Below are experts of layer 3 (counted from 0) of a mixture-of-experts language model. Rows are named router (the router's row for the expert), gate (a neuron's input weights, with its number), up (a neuron's input weights, with its number) and show model dimensions 448-511. Each number is 128 + 32 x the weight over its row's rms, rounded and kept within 0 to 255. Numbers have three digits each.
After each expert's rows: "comes after" lists some tokens at least twice as common just before its tokens as in all text. This comes from a sample of Wikipedia text that the model never trained on. Tokens count by the router's weight.

# expert 19
router:144163166109131151102136110124116162114122163152130121154146121102087126116117122106097132092131124156111101049078143102095069043086156146072139128134115128139209212178108070119148109112141092
gate0:090172135108118085092130116128162133097136110111082069156131112139085164150174124101180126159139100123096111065098165170100099150138174111170141088112105106125139085126160111182177152113107180
up0:147135103110080110132129108166172168068110090133113110125129147171115117148228158103173119166109142073113081094044089180095127148142098186126106098153175112109110101149148064158168111118101168
gate1:121147139057167162103134155133072203098152126076123108128130151142117082090192088156176118107112101173156175128126175095155118119107145108123139082104158077128129139122178180108105092175164074
up1:187154157114152140121120122118088206108133157160136087115139079168100098085127096115160094080080108153140149094106176138108083093077150072084134107103134111095176141131178101127106061157156036
gate2:135134086207076114111122109068120185114100079142094128144142131092100118077141099118103107088199133141110099102113111148111138077162185111100140145141107190149142102152087086111183106149124141
up2:144142130099129160121140170129139171170119116072162117134147136131131114128059135152149094153071136123128115105149167151095161152132080119084131125179141116100112201077174149144108109155140128
gate3:157132014065188091107148149143142158118134111074070086133169124065125089143130095115095122133086145168161153122153132208125101137129123129168162137108071131131119169120133141142140127193175134
up3:187128057080155086117152122158116147164085119137080054141178093105105095139126064129116134112055135168178139080148164194102093125089131096106177120116098135129142163095136119138134090182149126
gate4:079117163091081191089168092139070153156052134101111062100136113210157108092096139120124120135152138114129098122055171156138147128154116152068115076091177122114141101132108089141104110126115107
up4:151145093121149104158183153113213076145106123120115175181113141096128100095092122158122041120114092207190088157209146191093098131122117097136132150173103175126142148172116128168106160097114106
gate5:149186112119138095131168085054131106141084142163117109190133119102121133108165101129160146132129142182082122111168155092168093138079191119086186082120061133109184145147152085154152183127125128
up5:065099125088125189141157169135109171102127107203118108151115090119071131079126109103086145202118152076154120089202141171117131107111114112126171084110118157150160110101148117138090080167101151
gate6:123153132171133093135194137088206178103108113105165103140101128121152121102120140151156159116096079106128100082135158084155097140117150051127015096142154111134149134161052153123174133093158131
up6:087130109120166157152073171166138093113161149132120148110121115064157153138161089121121132166174179094099168187119124148129144172121076159202174114112126120140084119097221180110095125162115180
comes after: " the", " of", " Kh", " ibn", " by", " Al"

# expert 43
router:124141145114102114148150098131116106111130124118103165220172139172152126110160111088179029102064100153140099084164125093085118129109170117080068089079130074133148160128113129163157139140095060
gate0:136132137094129119109145138131102099165155178115164145111147102158140102154133096084115123145124071118142110176104109182117100144163121159104122122102151137090077127148087081083076142154127150
up0:108145142051109105130096093097105080184121149169104151129211087138126111122151092090179074111082083134129138170210086155062059151083138113112121123075171144054121110128115148082129145123121093
gate1:170144175168111168122147149142084148083110118137122162079155164159143107138142114118104057098112143120092114094028129135186161144127143083092166122151116183151130153112149042149076121135090090
up1:088080124095124152102131180133196137134140158148135187063111097107062116092141181090096120106153203071079120148178132144105156161079108124109164173105145143122159158128130098151125164128103147
gate2:208128140110145104139170134154116127095089148128149117156096130138132090160132102071120165188148095089141113082083075173133118151154147105119091120133109141182151159127118108133048072221118130
up2:153141118109137145155162101145100137139068131117115103178176108160105085140119085095123097154115132108150115065130091147120079146138167073120117101143119093182154139118134093156097074118124109
gate3:187138118101143096090186108145105154123124170148150152159148143099106185124118099106089124113125118136132140073122096072134158104136137164071092094164102140144128175154120127108051202107123103
up3:100126099207154195117153152141156115111105072150118122086082182115108126177127176151098174171168173120131072154110160195174139121182127118156179127137127170121104107135153103159137059119113204
gate4:095079134143145067111141081083116124104124176137123118091156132096099165170157084127120104137120132170159067109099182119094120119094091155144102070097086154142087125142116110094077182123105119
up4:109099153133119090110151102070122141129115173114121126120145136171113161146148070131118103151122127171129110110106168110077114125106114158098137100086121135120101132132122102142038139126093089
gate5:126139106134142099158150094136158183172152124133106105163131112180044112161156101104146171143110087140166167121128133134131076134122180173100135095089124144116134157146139109161125090126083117
up5:146133078131166093128129102106164160093199137161102103143104160161120148186150101117146211133111077119144212126133116128144107097087172181072065095135105136127150147181167135149127095147108136
gate6:108132142173134128142133116163131108193164047096093091107153106167121200103087110141145110093129204115077104126110131100123144085132184117101144136120120107118196134115102065130150159153144116
up6:076129146160130120149128092154133102180165064106061078120145105150150187115097086161152100106132209104062112159131153090144169116152178119154114144141125100113174137093085077152181196148146127
comes after: "\n", " the", " al", " Al", "chi", "bb"

# expert 107
router:190107101151126134173122099150149146064114132193146108136148086109190134078122152127132105173123160083164106151101107133132112073167119136152144116100103123156129087110118071134107117110116131
gate0:119165122119099133088117109132090098116124106127132082088151072181131143156124127143135129157116095179124149052105087136112071170115107085072118101116116103129166125155113114111119092093103133
up0:135141088122138147094102150180095103136103124145125065091147079177185160125125113137170131156142121146122117076144074165098077166113096057091133099091095114160164139154122136139110060106109154
gate1:121127083169128093125123134117137150120137085121154125107129178124152133123107166184174134161138116181111140160084107123158116170195150114183089141132131232102068104137154122162170126161145138
up1:142136154064186153093131172119113099142123123121103154169188097084117110137170139064101088102130166082094121156181135149127135095098183148078157149109086087168180140129072135109128128101119089
gate2:139061093147056093151135067107133141056124102163110100113125100106158104151118141138105152105083098095123159168147143093158080106108107148120115076188133109134126115117162145129124139087168116
up2:147179160124201160104065179118152105149118132092147132194115135118080168128125124138149093112140109138122084104106101155115166168168153097156128169099137128127152102155117135112154136187088131
gate3:131138139079128152112102144088155107064115105147078075167105119122170094095157041071151104132140171165126139164130098149115086130143076139140122132139117153184098081096198169126150126161122100
up3:102129115129137147186129168066111142069125091158107156108136171112099069111198124116119119137153155143102123101146206142146201114145126111161137171142110158118119081127119191124121185179170137
gate4:140092109094124146092082099093096151101134147122141156151212135015015118137103186179103105116100113122123029152162132176188137110125173130138139124126191110196129171108142127167130135131114133
up4:157083093103129128069088106092118158109123164123175152174202119035061148147096168165092093100122127127106056193200136168157167087146154101158139115108167076198156127131135109149126122120094100
gate5:139134149179133136127105100100151103107119159150063078089134105124109147132170113124136161119168131140200067125167137150178141086103083118132132146179175141158192129188120092122169164134129146
up5:090120158068137145133086243103103157099077134104114104120155125104092103130144157077087129099142062138100163151095139183065169161112152090159097186110120134117075117104106153121136093162192106
gate6:067130077102115129155120084112049095171141142113066120123146129133062041121160182090144110121090148165188081119087145120137144150115070131130069233135059148084115132102116083097112128159148160
up6:170145123126097117149105049166115095133149094151103117150119073206098049091111059090136052168122154138128106095078098114123088168162111135106129189186064126114073082105152059132149071158090115
comes after: " was", " also", " is", " been", " a", " were"

# expert 77
router:126115155142127143029062134174127212119118145166181105188176170174117225123154093168175105100132128133124211081111055174124107106151198124061132141092131100160134082151065081102106094104108133
gate0:134089098156158189110056168149147106198119130095091157119142144093129099140082131146112100070120098151099154086151167153151152115070091083112116096135122093209148112056074162156112129119096108
up0:095171170081093069165218099072115110049122139151131147153118114116108111125166146125137134183151134104144109177079135118124122109178133158169113136138128154079145184177161132091164119163175157
gate1:134160114128097127104205104127099114171125116116067201113129138098079098121091143136143105129104056182166099114124080138139090100111162093063115125137080131137143164175078152073185144109150088
up1:068142121164158170167118123111142130092199141117165129140127159111179138127149142161104170115137216118114107174140182131151195109110096125217145111134138092110075139104167114186110166189114184
gate2:129130121122110144113128135121115137117125208154104151148084125149124174166120144189112126117077068131054116113109136139114119139088105189130114133106165143086107123131107183085154150103139175
up2:119157117116155113158150120099139082139106062124124140072117102108109113118098120063117084135162128099161094151179167103152143169185120123109136092121128082122160156098163077112151136093101093
gate3:081091110150154128095137210146113113123098085142168093127109095167131161109185067102114142148112191092124182133165120140112129137117137109078121129128157160182139067114132137070104097091102114
up3:071102141159219139136142211121146096130099118152168100166079107159165174166227087133096134123110210107084169149172118161097104164154151135114160093135124172202215112126148113099097150079089139
gate4:144159203130125075144077110127142140089074157160054118136138159135107080098071117085154079079163098156127135080188103080127083125085142151083156117187121115177109143122127102092119112123168144
up4:098089047124135167130176142118093117134177109101229150105108109133152146150235136143109182174111182096112115168111180169173191110145071085177106155072133116096121102136138164136165140163078151
gate5:173121114122080126073110150148112160161141150099117104100159092171163065113106055106122099139086123093212161133159120066144108150180106091105152123115169135099194085113122109111032107134113061
up5:119135169119159072169140105134126072152125183114106156115116119128103156153085106162105120161077154105130089171034119152140172120141112105149140112081110151142053155130140110069142138124169131
gate6:072117124204102146073143123157143143104199070143124127175168063132108171089122157170116198121164125170155128135117133121138171109084152082123128097186190136195121159137071090145104124125165103
up6:093078078156105174068114154175105180103161107166134144166150069165112188129120116170147165119147136118142175138147151165088174066143161073098133097127190162214143110158057089170084060133147083
comes after: " the", " a", " be", " was", " an", " is"

# expert 104
router:184154132073139118161151187110125147175138105165089123081117129095137045110139184137053071153150131130169101113181133135129156144103097177134131143110139121116127128125113178120114135126128099
gate0:163168133095125090146156155139118183146085158177121147107120122098155127123127145126069083119119148117136108205125089179172125130133118140177143127131161146106158098152162173113117167136078142
up0:141148142062156085084138122131108163105170079153181122138115131155108143088126120107096092093139111155096140094112125168114154131157129130141093196112111144090166080169112181099208084135143104
gate1:118127147123183134167138128085122135123139100131124176157104126118088135088126148108120140099084092105083138095146104069144150071103179132129123084125108072114131188100082136153143123137140116
up1:129134172078137149207190186106095164127157109147122131077110144127133127076109189122081063160135129084156115088184113100100141111134102116107127107120161113093113184110119135115091109157128083
gate2:149111118101145089054144178161177116112245103053138127178130153133134168103147164128077125156129168179128147093136108171127061109150141168086097083068128158155120181133142127118137120123157107
up2:106158107150147185149082113065092146133061148138137099132129089142091185130100122104159115094115099139113180149136135080144192167129130111103096187129094098124149105143072097138154122106128148
gate3:149144117135167115128169167169139163131081035079048071102158085075162102101105154126114083164116182121192117129135151090139145132158073182187150135163113104147135083102122182126153173068208117
up3:086102117146086152133143139112128106084092193131165174128069142130111114103121082163139119090100080149091120145109120174129084111085172090088088094166144203095164175152140194207131104133089142
gate4:136108161113221084096132183156111187106133128142110128129183172078168173125108127085103125127165151157155138112133144126113120158133042158147098139131136144110130060135139178115123124133107166
up4:145096133132192070114149178148098173095146119137091110084174160104184126101122123098072090111160121148147130130170115118101129142114048146130096115134158111131114076124135180129088123135071128
gate5:137107206098139088157098150115124083145143047136108104135080129102144105140150130113105144053153136119195156176123158088188132108107193127202101119085157139171130180144157190125118150129102179
up5:130112063120101121079132091116141094085136194100172178144183132194093182142153138123135157148112142137078138099100157147050143112164106101095139158154096154078154095174138087113134116133130069
gate6:091164102147099139129158143111087133172142025103108089128122153105128147122151165128059147123157124146175118161148164130146135131093105100162127074071196179135127133098178131053100132105122151
up6:119087172106177131109109103125202086078122194170163164165108116134144141132096065147190128126106157126126126083093100108137129128142184153098075177162074075113141146161094130224158141136142112
comes after: " |", " K", " S", " Sh", " R", " B"

# expert 115
router:147183112118099094183149085162104158149194093157124165206101149128140083144113110159112123137123159133118127128151150090117149145110113140129110112076097121134086107127104137124173111127132056
gate0:065110109141113142110062187172143102104132099133107120183157106125157128088198117134173096160127127127126167109184174086100128175081148151091180179108152094118116169155096130111133109203226138
up0:170105135152146156109151136089113118124094144137149157080069182085179139172084155110105185113155126145082099110112099153186148094153111106202099113159123146100191102143107173141111170105061121
gate1:138152208085152106127114063116096148093164184143142116108152085165136121140115105139126104137122119135137137086100090143150111144123125100114134098107191174148143166126150121136063111056081096
up1:129126127168088167102110141157145114146144065090165173120152182122122095123111135111131154141141141166093119205115143140119179145133185144074118162171151081191100179138091145063161143157137196
gate2:193183172175147105143147150139114140159212098138096079086129102120127080150127123129125047136101114139122170104158139084105132111119130100154123123115161180160152142142169128171083131108142103
up2:096136065102091171136082076147148062089093177108159168171133122153090135120076110088131154142194118148113118145137084199109126166149175118092154148119122049114165166133112098099135113169123135
gate3:124140105131104153157075132148163197159185047124108130109126120097137144127119147107173125107161144118192114115102100096152148116161165165117140166133146097164086158080097140082157198155181151
up3:103184104142118114124077080124118202123166065133089098123112137103108125134084126102157121073138129166221110116071122103126126120171180182094156155083176108131077117033123130114153157110177121
gate4:129137129141100160142145050178128140130114087162137110178087120141119101129081140139095146141154102150095112104183117111105183108080103162127134120162188084183182136196065085091112050143061096
up4:110167138135148129129143188112078115161091131084146110079110106130130129108165125122145087120092144071157135145157147132131125129107218133133098190122070135102116114102176183128168152124157149
gate5:121140146154143135111094115099145128117160100145126109135104081161074143128166126098191123116145126190231155133136127095142136127165170140151128161038133113167086177124136101135159116158187146
up5:139141152137121112142106111127172115149151150161165157077155170147131125103142164060133117091094127151141105116138174167155137073179148143123073212063155124163112160199107111134114143158168112
gate6:148141123045142117181122156093114157073088149171084170160125126137077114158138122126104106152132142137117066107144130135144102114183115096082154138144091143140111157177067130121078063122123140
up6:131169144132183123176110171114082171079075127155126149128135122140092096136159108122108130110104123125115199175144138131154179151101111041126108159145118155128098087069091152139175071131126140
comes after: "\n", " ==", "==", "===", " ===", "s=="

# expert 31
router:113156119087118066150130114039120185144150153146113080100109206134134142080124134142080100088137104102131140145134118119131083110100141101118129129107173177107085102106137157125134130072111133
gate0:068086100136160132069144097127108134065147164117134124190168143170068154122122166158113138131177148161110074165031153155158134091154135163147134136170095073121159136178103110136125085115135149
up0:089125083087146118086122103120099148089153182146124053166155155147099153092113117142106148117172128133111083205077133146116098122161135147111138150161106119102124130150123122135125122101130147
gate1:134101095143108105136200114106132103169059121165133082073124138125123122081060180141116161100066115120142056162165127102142099145175171201124135104141099162139149146069155118170100139129180104
up1:093056102146116149136160122116127130153099155172141126069110149144164133080068172127067173109068123098084098146202143113143078135165151163135131125154104181132130153058119161171093134123127106
gate2:178167134142127139125161137078151171160121190156163241091095166107128109099128149125120109104153106104140086122108125153130143088125155109117199091184118142129128167118191168111175128106148103
up2:079085125099125116149098093170087090062145072101116039187150100142116142131118102147139123139089156135111156127128107131143118175108143132133060130082132116114156098155072106133084158154122142
gate3:214182108162105101145118109119098173177164137067081135122161145086096128100159096106196073167164103124124127177156121145136158150109151128098209127118175159107121170089160111107136059156161158
up3:049082156106134131094134137127149102074080138168192115117135078206137112198118136156092179132102098152125149087116142134144099108118090121173065128145092094174156116162121077138117128128101103
gate4:151077128151179105068066097139099138115112120094124106059137142148092154118164164126102156148129109095141109107133075152112141138198125157121178103133158161139095150115101136116122153091157151
up4:163079113147155125042091123126149136106127126092166127114101142153129178112183165126106144136157115140135105100090083144115136111160150164093153091147156107137071106107088172144151145084134137
gate5:113184158085123108091095084106140175142118134114164151094081101106090084150088097144116126112077084113113095133140156195120125135071159145154160106156185153149095178174084092113098128093118161
up5:107179176065132150059071060154142185139169151081146098121106133130134105154090119140103122101108068157125093164115172207104131131062171104178104153100119100168105199175078136146125086099122133
gate6:142127112113139132109176124111121161175143188146089061133114171105077142155098149153128115117152129118128133166143101192135098141145148111099173130127108162136171108101117113165101105092128095
up6:106072117220154133062030120154184126123219112106122129158142167142127157139141089173090106134068157135164151117103133139132168148123154168118141136162182078126106147112150101176121180099185143
comes after: " |", "\n", " ", ";", "Population", "==See"

# expert 99
router:147131112050125135153101147084120108124120166132164141240139183151139110148119223153114084089104058110111083118154153170080101144115125124125146082181201123083087155142080141160136152155094150
gate0:137088214153158117140051177133096123078150118126093129134122064147086097159140114083196131117150179109113194140128096143135201147092089150082117176097136113089132107086097075128128122184145114
up0:107068132148152161157120149139107081173118140105128108127190133146124157140162127106219082151121141103091126063135101120122160130096129119100168106159131112102131134080146068131110132163093096
gate1:190173175118161135119146143107098102115135133092170100151122163088136115194115116108161115133120127142083161134152092162118133095147139150185123112158150093240127167132185155097172167130153201
up1:122131120092139143104147100129113116138176097107162050103097163080142061157096081150143102134106173147153138170119135098159070152171132107169118114134118122195125144132169151121103159120159141
gate2:132162118142131081129111124134064180123113095170129103094080100173114187157133109136114109150137184117147166093107198107156110157171118164145100137125148163112125107084136117179101142122123119
up2:161186118163105084132118138134064135106111124123117173145151142155092133092130144103164139132108156153176134143112164130120153146127097164104115141132131167139124131086154124140093156095102108
gate3:183113156146106083148123112131162180068111082174098104114076115148115077171193140129129187148149153204182104113161148134104070106121052129190094123155136136151119085142131095145104083082118088
up3:093143192164119148110088065138147077132116181092118135113162102127103157089090067110114100132119154084103157079084136101168180119150132146093124159151123066146135139123143096085161125146141151
gate4:148139182123173112112165213107244140149125124129155097138070124055116107087089162083107115150082136184094097090198166137157181140161167126140135157112131120110137155148115121129158122128091127
up4:150132073172070132147106100169070153155214126155067101103129120199103161149170075162118122128165127123167167108075094066111113144131114123151130130092111143163123089114149147107146178133169174
gate5:117102171112080169107143124116139129098082109195143117147105135102125095155097121127139150141123086092157108110104139124129138042099101124148090130103145128193183202145125159124132049061124128
up5:149144116141134099149112108129124067090200122092147121111098112155109140076128100146140132123122169177108166113128121121146142175171152145114112106123133153109098072096126098127113155154161124
gate6:155126100155101125104164128114093122086057156158179159160144128069130052149100120063194098145107098139101086176144092156159120105070128128115109168105122155124116151163172155122172135139176137
up6:162121095131090173127146119112123132160119192120181177169174137148167105176077161094168089118138118125083093142161106094140149113092191139145141103120124125156121162162173185106138133167161160
comes after: " January", " November", " October", " April", " March", " May"

# expert 111
router:121111125143165110156103081189091198106130176121115122115076102136115155148177085110091156173166136103197152129138126117128163150214085117111132092078140119181096144129136090119125089108137135
gate0:114158126117104155174163054100163080101181118101080177167125150108103071148137148169074179113072117143133063098121104093169146159107165178114151146165124083083096130104113189183103174108198149
up0:162117093141108114165097105180102200131096144125122125105113086168168109117153109067141128164131145104165139133147128151116114178146126108080144108091169128085102152099121136165100110102129126
gate1:103090147152161123170109114136097148118084152193109108104153172123128121136136143059142093104149052114099156204184077117090128175129160090102178120140140109132105113141117120108090108163089144
up1:147149087041129112151082166078119125146123139067174097173059141135134168080144125154139132162116132142164133087142174118146137128097128126166175114100087126137157129102081171122100124117154176
gate2:185104153138132100128109090150134119179111113142110087103141095156141162068144100087161056191166126142096154143129125153102114129104121081078090103084145124145126145173163107101154070097108103
up2:171079170140124098154106092152111141191128092141123088086149093161137135085119083078180095154184124138114146145143139188101135128109113106086095097100114131134124130157165125095133066091110084
gate3:139086126133089139114108097204122196145148170218128118049141101146201148137132069100171111130095124069122088081129144095138094150111130136111089064098147091091127093129146104134134128134070137
up3:148160111093143195139091164071111134140125171167079112114169115146111107190140136077077078115146111150093173143123116144119142060150110077106092110108097136208147111148099129121074126183153112
gate4:183111095131173103133152090127131156130117142090126113123057126136151136105108092125086115163098154129159178136135148141144193118186083093180171102075161147126140081052151142166104130118121152
up4:112109150186123117081071199132114147114137108203202098162177131125098126147139159115126123060156078097129161132089087114133081123134196142071090169132098162125100136145106051111139127140104120
gate5:148106175189162141151148123137176113121106174143145171155140127154121050123146170118134167166127120159158103179075085109097166135107135125098149131228125147098083080132147108140108131138124117
up5:124174158071043117074114107109140107131142093133082113081140172095129137135132093153130089140111134111107070104136094107152124167151106171206121131106100112143133139112136179156189156160152122
gate6:128110148090138136159107184148132140153185098149144127144191124129168096082149146160107151112124045115141089103126016137121140160110109162088150122166156202160086092138099203106091122113122141
up6:140092138103109125127116178183113172178189127144137103156202119159158111083145132124121087120137104128107116134125044115092115128138119164083175095160190181159098066109080158143083133072147099
comes after: " to", " and", " was", " he", " also", " who"

# expert 21
router:122120144107103141113159139154139159136151135172117106134140200170128137134104143160109103106145098091182074078130099120104071112066129135148195128141191160148067099072112163115102157107123096
gate0:173173133144110133100152083113083110161097140141160163144140131123086166126159134127107085161184163092104158124129106114136148112137089206168174143107121117135099113152074179071140119167183166
up0:180202132125124108112125082124055119161064133139146153169132123168088133139119116121155094170150157106125144087158116119150167134121156191159149126102139148140100122162096153054132137188167151
gate1:068133203135118175136118143148109115118076154194112149071130131081084150146140130148101165108096085154140120117115140090135104147122123100109160115102103084128138116104149104079108140105164135
up1:174110095118129087110120096129183138128178096052143108209128126160155097119142110143154116160177133120107146112135160182147153115143129160101100161159130146184134114156096126152155120171104160
gate2:165150183117092143094163183180120172164099149165137109094177130145115141078115124144072096180091123143128040085204119145111083091145147113128183085133190105118096140098163096125119124081152067
up2:098069109096093121124083197150165160145127166097134131136134158123132175098174164137048121167146172139123113126171174119150154041148173187114121097156136115166133088149149220090168132125153114
gate3:156088186175117114140169141079100155126106107141115100089139197146100145151129134192106069145164110098169071150100084141178156143071155134151164130138185163069128139091161200101094105156122149
up3:140074168167145124121155118103117110139169117109113135155122202112106154199158126165097095154160120142189058141095110146222144115062124160176116131112195166080126194090163191081085124128118174
gate4:143147066108104138080131080137190131074113116164119135144185165142084189164152150076077160103195118159150105128149097151138162085160183122124102130122181121154137098135101133104122119121207198
up4:136146091123047136089175088150139136090127110162089095124102190175137146161091125063105125158165102167146121123192084150135118109125142145127113107107185145146064070149126099131089139119187152
gate5:121136057139144136066098090120206128164149140158103156120169151109098181180165216197127124097135102176087108097136107152113087116089165189137092172100087183158137109154097107084186114068166110
up5:183112132089183166156110142140091076107114122170198166174107118096107072142122097131117127125124152163144122145145137069208158167140083086145106109124180159126133162124166149131167163209067140
gate6:124157086173092124154148188078068147160100109161149094174065123088128169118090087149151127062119050064072125103192138127157090182116158118152128193136117089168121163181111135166123141119174112
up6:148083166083204164134117098137168098102166166149141192091195117104141067144150185110110133150114187174133157163091111124133138078116078076091143099144089137067166119110101159084138098145105109
comes after: "-", " |", ";", ":", " -", " by:"

# expert 27
router:105171144166113132082147111160130133159128130186157101061166152128167099138172052118160121160081130172108157077109107118143072126073136151109071157176099113083149086105160143101130155080105101
gate0:109138086145179138121116127124115135083149117125188145127083160096166108168095135171115198096111122193176075069129104117197123170156128090139099106169108125141165112045122098110153176096136122
up0:129128106138158114090124141128163081138208092154145121126135112114142156125141087124109209110062088183157146083106100074123133134112128148130141136127136162179169069130113096086119136121131076
gate1:134122122114105164131154129138160125061162113120103134128126210109165155136103135116175127121153153075109117121142073148171190149213115074126114155111112080113135130151114144182118219104079117
up1:139099122119147111123102145079146130127136114099174156195087090082067079153112187175080153083125093157139110105052158144130144133111152146165122097084122158138092164131069149090171144164165157
gate2:074117167118148159144194140103120149128114135139149112148124168125113096134074102172100149117070073098092057152134106125133135148081172197111112101185098109128129111139120157119087160126138119
up2:164115139158158116127098094172102084101163158109103110085151089156141179059159149073153146143110158158175170115111108101079113129107148095101152092106123178121113107109167143112142104154119127
gate3:030067147137115136150179142128099119113115104099181077153111164120143102115067109141086143092115053139137032136140146157143131092121215146090145100175121091113106100122113169105117143133155094
up3:159159132098118133148101134091164168173121100125125186182111164106104113178132148180104156080124113090083114106098121102150103133105119136158104169118174087137143172154077091105110163090170131
gate4:164181129181143119099126166153088208130148119131168121102095140155106112093141064091133134150068149141188179099133113141177125121148111121165085142076092117106142018091131119111088119152163094
up4:107099188111157101113114188126094146106181104097129070118111150131124148155120107170138146096028107144218093142123125112134158190169146134100129073140144124108133139112087071097089157115188141
gate5:130159115158127105093076131155170162106130099169085134098177126134210149103138085079173117150105130087111111150177127126074064124136139109112108111130130128095157128128146118180129115116051120
up5:110179096086116169154137088130101162115065101160130146121169124141139076088101127142120110112131077174141117124053097101138112166123105124106146150109101073143131146144136112127169105152132131
gate6:115032066128103138147112150086088113142155048116148136179134130149135122174107152122090202107112126130128136099110085078148129138197161108114111131104119183128143096125093131147107160190139078
up6:147067056141138118058122092110096103153163091113130080084181104175130105138106121108143126120128148192205162112146065095149071146158164114085082085090072190109164089104104129142115129132142057
comes after: " the", " The", " a", " his", " \"The", "'s"

# expert 62
router:092142074172076126100156126154123102150142128159125072111154070137130122158117059134120141154115110155119143100103146107162049104139132086122126090177117108107126068063129104137106176100106113
gate0:075037104160073088137150061124115133162140165202157093054167123187167117128153054158164147148139151103140153111055115104073116116154120090086184112164105080087072098123123118229113116139085109
up0:059058082150099146164133112117122118129129145139132125125124132112130165152135108134121126099114183093150149135130095104110124126189111104171121138123090069101162108106123134134107117128091115
gate1:133135126141138122182088142142152065135173109157163145129177097129084176211085119148148150104094049171092154117155148150078092111114156140072107087116124182105159157153116081038134115113154162
up1:138145122171116160175111157164126082156129121141117130098183119179141135183101109124163149141074046144090141086144097134105070148106110143065159091141157185102156144121136078091084099097126143
gate2:151130107140086141069096117176109100073147124105138094105132138141170109152107081123162127172137157190150135056118099110127109106153155113125149122118122123142144108133129115140152142075071127
up2:124094159137153149156138116116150164078141076107088086103126109106101099121110092131118153067100179093155186216147159150125107117140152147182141117101117139157207100134111146176134148180102091
gate3:108181103182121123071125120111156170171149096173151075125152127119161152179199099167151115118125117149138120095114141084172099100072200140169127116185161104139123126108132086137107136097060031
up3:063098110147138130073112075099097105150100078152163120099142122108141159131211122093067123114141164132127138089138097117118110163190166140152164114136141111136171074115145128108130140134057086
gate4:137187130104130122103156134111176112104113112068120107150070134099120183044146115122179109147124108212122058126106084115187074123132122153105105121099150126091139131120098129140155135126134159
up4:077074146087163078141123128097066149140145144160171154154122097107123105182133162136060133091156115057146155149179123100062194096129195141187163147148123142184084169169130145088123100108190093
gate5:124136138087119164093137092095089148104086131146193107142144114135066059147121093177122139109166075182127159128132130086157142146083147109092167084139100094120097094092174145148142148133105137
up5:131142125121102163153141101123099060149139156129147155077183095151102147081116063144130101173143124143152133143169140112096124078113147082136192064177094116169171099121121139136134100115068096
gate6:093160111115113133166100135119211065162114140120132114119178136150144094122126180111176178114109129197156143117125198055146162126161115168109165101130121147172116137110119069101111135107176143
up6:093166112141134111157087127104094104139133113109131111141152162140126052088147144134191143141096200128169156147134154107118175178152121200149188137108187139139091084168156098082146147153194113
comes after: " the", " The", " \"The", " by", " A", " New"

# expert 63
router:139155101142156140186173108092140190115187119111077187158131121140161138138097122162164131112144108121206125141071181106106164143096138110151068099070156125109063126137105150199120144123094117
gate0:102129123115114103123119077140107081121152130125078108080188075149121170077145061126118096118142139123158127111112093108116118114117113131154125113183134136133189159094126112117166109144108115
up0:137151125136110101123104063164131107101127099120117135129183096192089156129133084078165101114134143129172126105104108111095139075118129112111129101149156123135119150125113113109166089094079129
gate1:084119085160220120126085113123131154103106116122094156055104127133124164164156143070099108150127102153092149172161147173149143107153145164173068166092175102145146133195185136153122101188155150
up1:134151092124148142149099108091120149095122126101118126116113105153116153098120125042115100174140102165126194178171133196146162105148153114165102160082131127128154120152124114164203064164124107
gate2:134102153121144149177132132061099195123087185152135088131148113157156084127181159113110125163195082113111196161125151096101132082096126143163131160084071112167115121154101101101133108077183120
up2:107129115158148107081132119129153102163121088155166066116115161123195169143158126139124165151079167087142084169080142162195145152163117105115118142149194149078139128166119164096141185133094109
gate3:160048123109133054171093206151158105162123137165148132118138053114179149158174119179154144129166107086168137131154136122161119112164079194166130132140143123113163158144139070097045138125163103
up3:146145102184134128131112127086059104117147117149119064120104073199198185181166154121087103179150115104151105137160103135101152143153115122216149145116190113051135100181164104124130097125159110
gate4:174184128147087122125158120187101118172118150143195091096159123172134178192125066112103108139168121124138171110202071138163098201175116144088135073176167078133091136124099092124056124123120127
up4:151204151150082150125159113206144112142052164152169139105149127179154156167111074119114111162142131138134118120202077110157080198161112180035107126193114085105111166150125098127060098088111098
gate5:145133161176126096122093152141136127123107082118139115139163121097141104128167152153105133128119138117122170121079147148116114095090143102152157112152100139178124163130186112131143154204113131
up5:142134134140054119174142140147125077154059156130132160134155113069152096096167103164107194181103162127135119167124158140178197091105109071150115098152073084093133125067187096146111101163093151
gate6:111125128085140138171120155141110139081109110121137141146114089157121107123151136155136154222123114117115124150150110158071156117116146168203098149119099154126120141167126103140089137193146129
up6:119096152139133090161090119128137102156092160096055057109110142098132164154130114053123146079172103139158127162183125167121123123125105155184144159152194107128144134124117179104125088130134130
comes after: "\n", "===", "==", " ==", " ===", "===="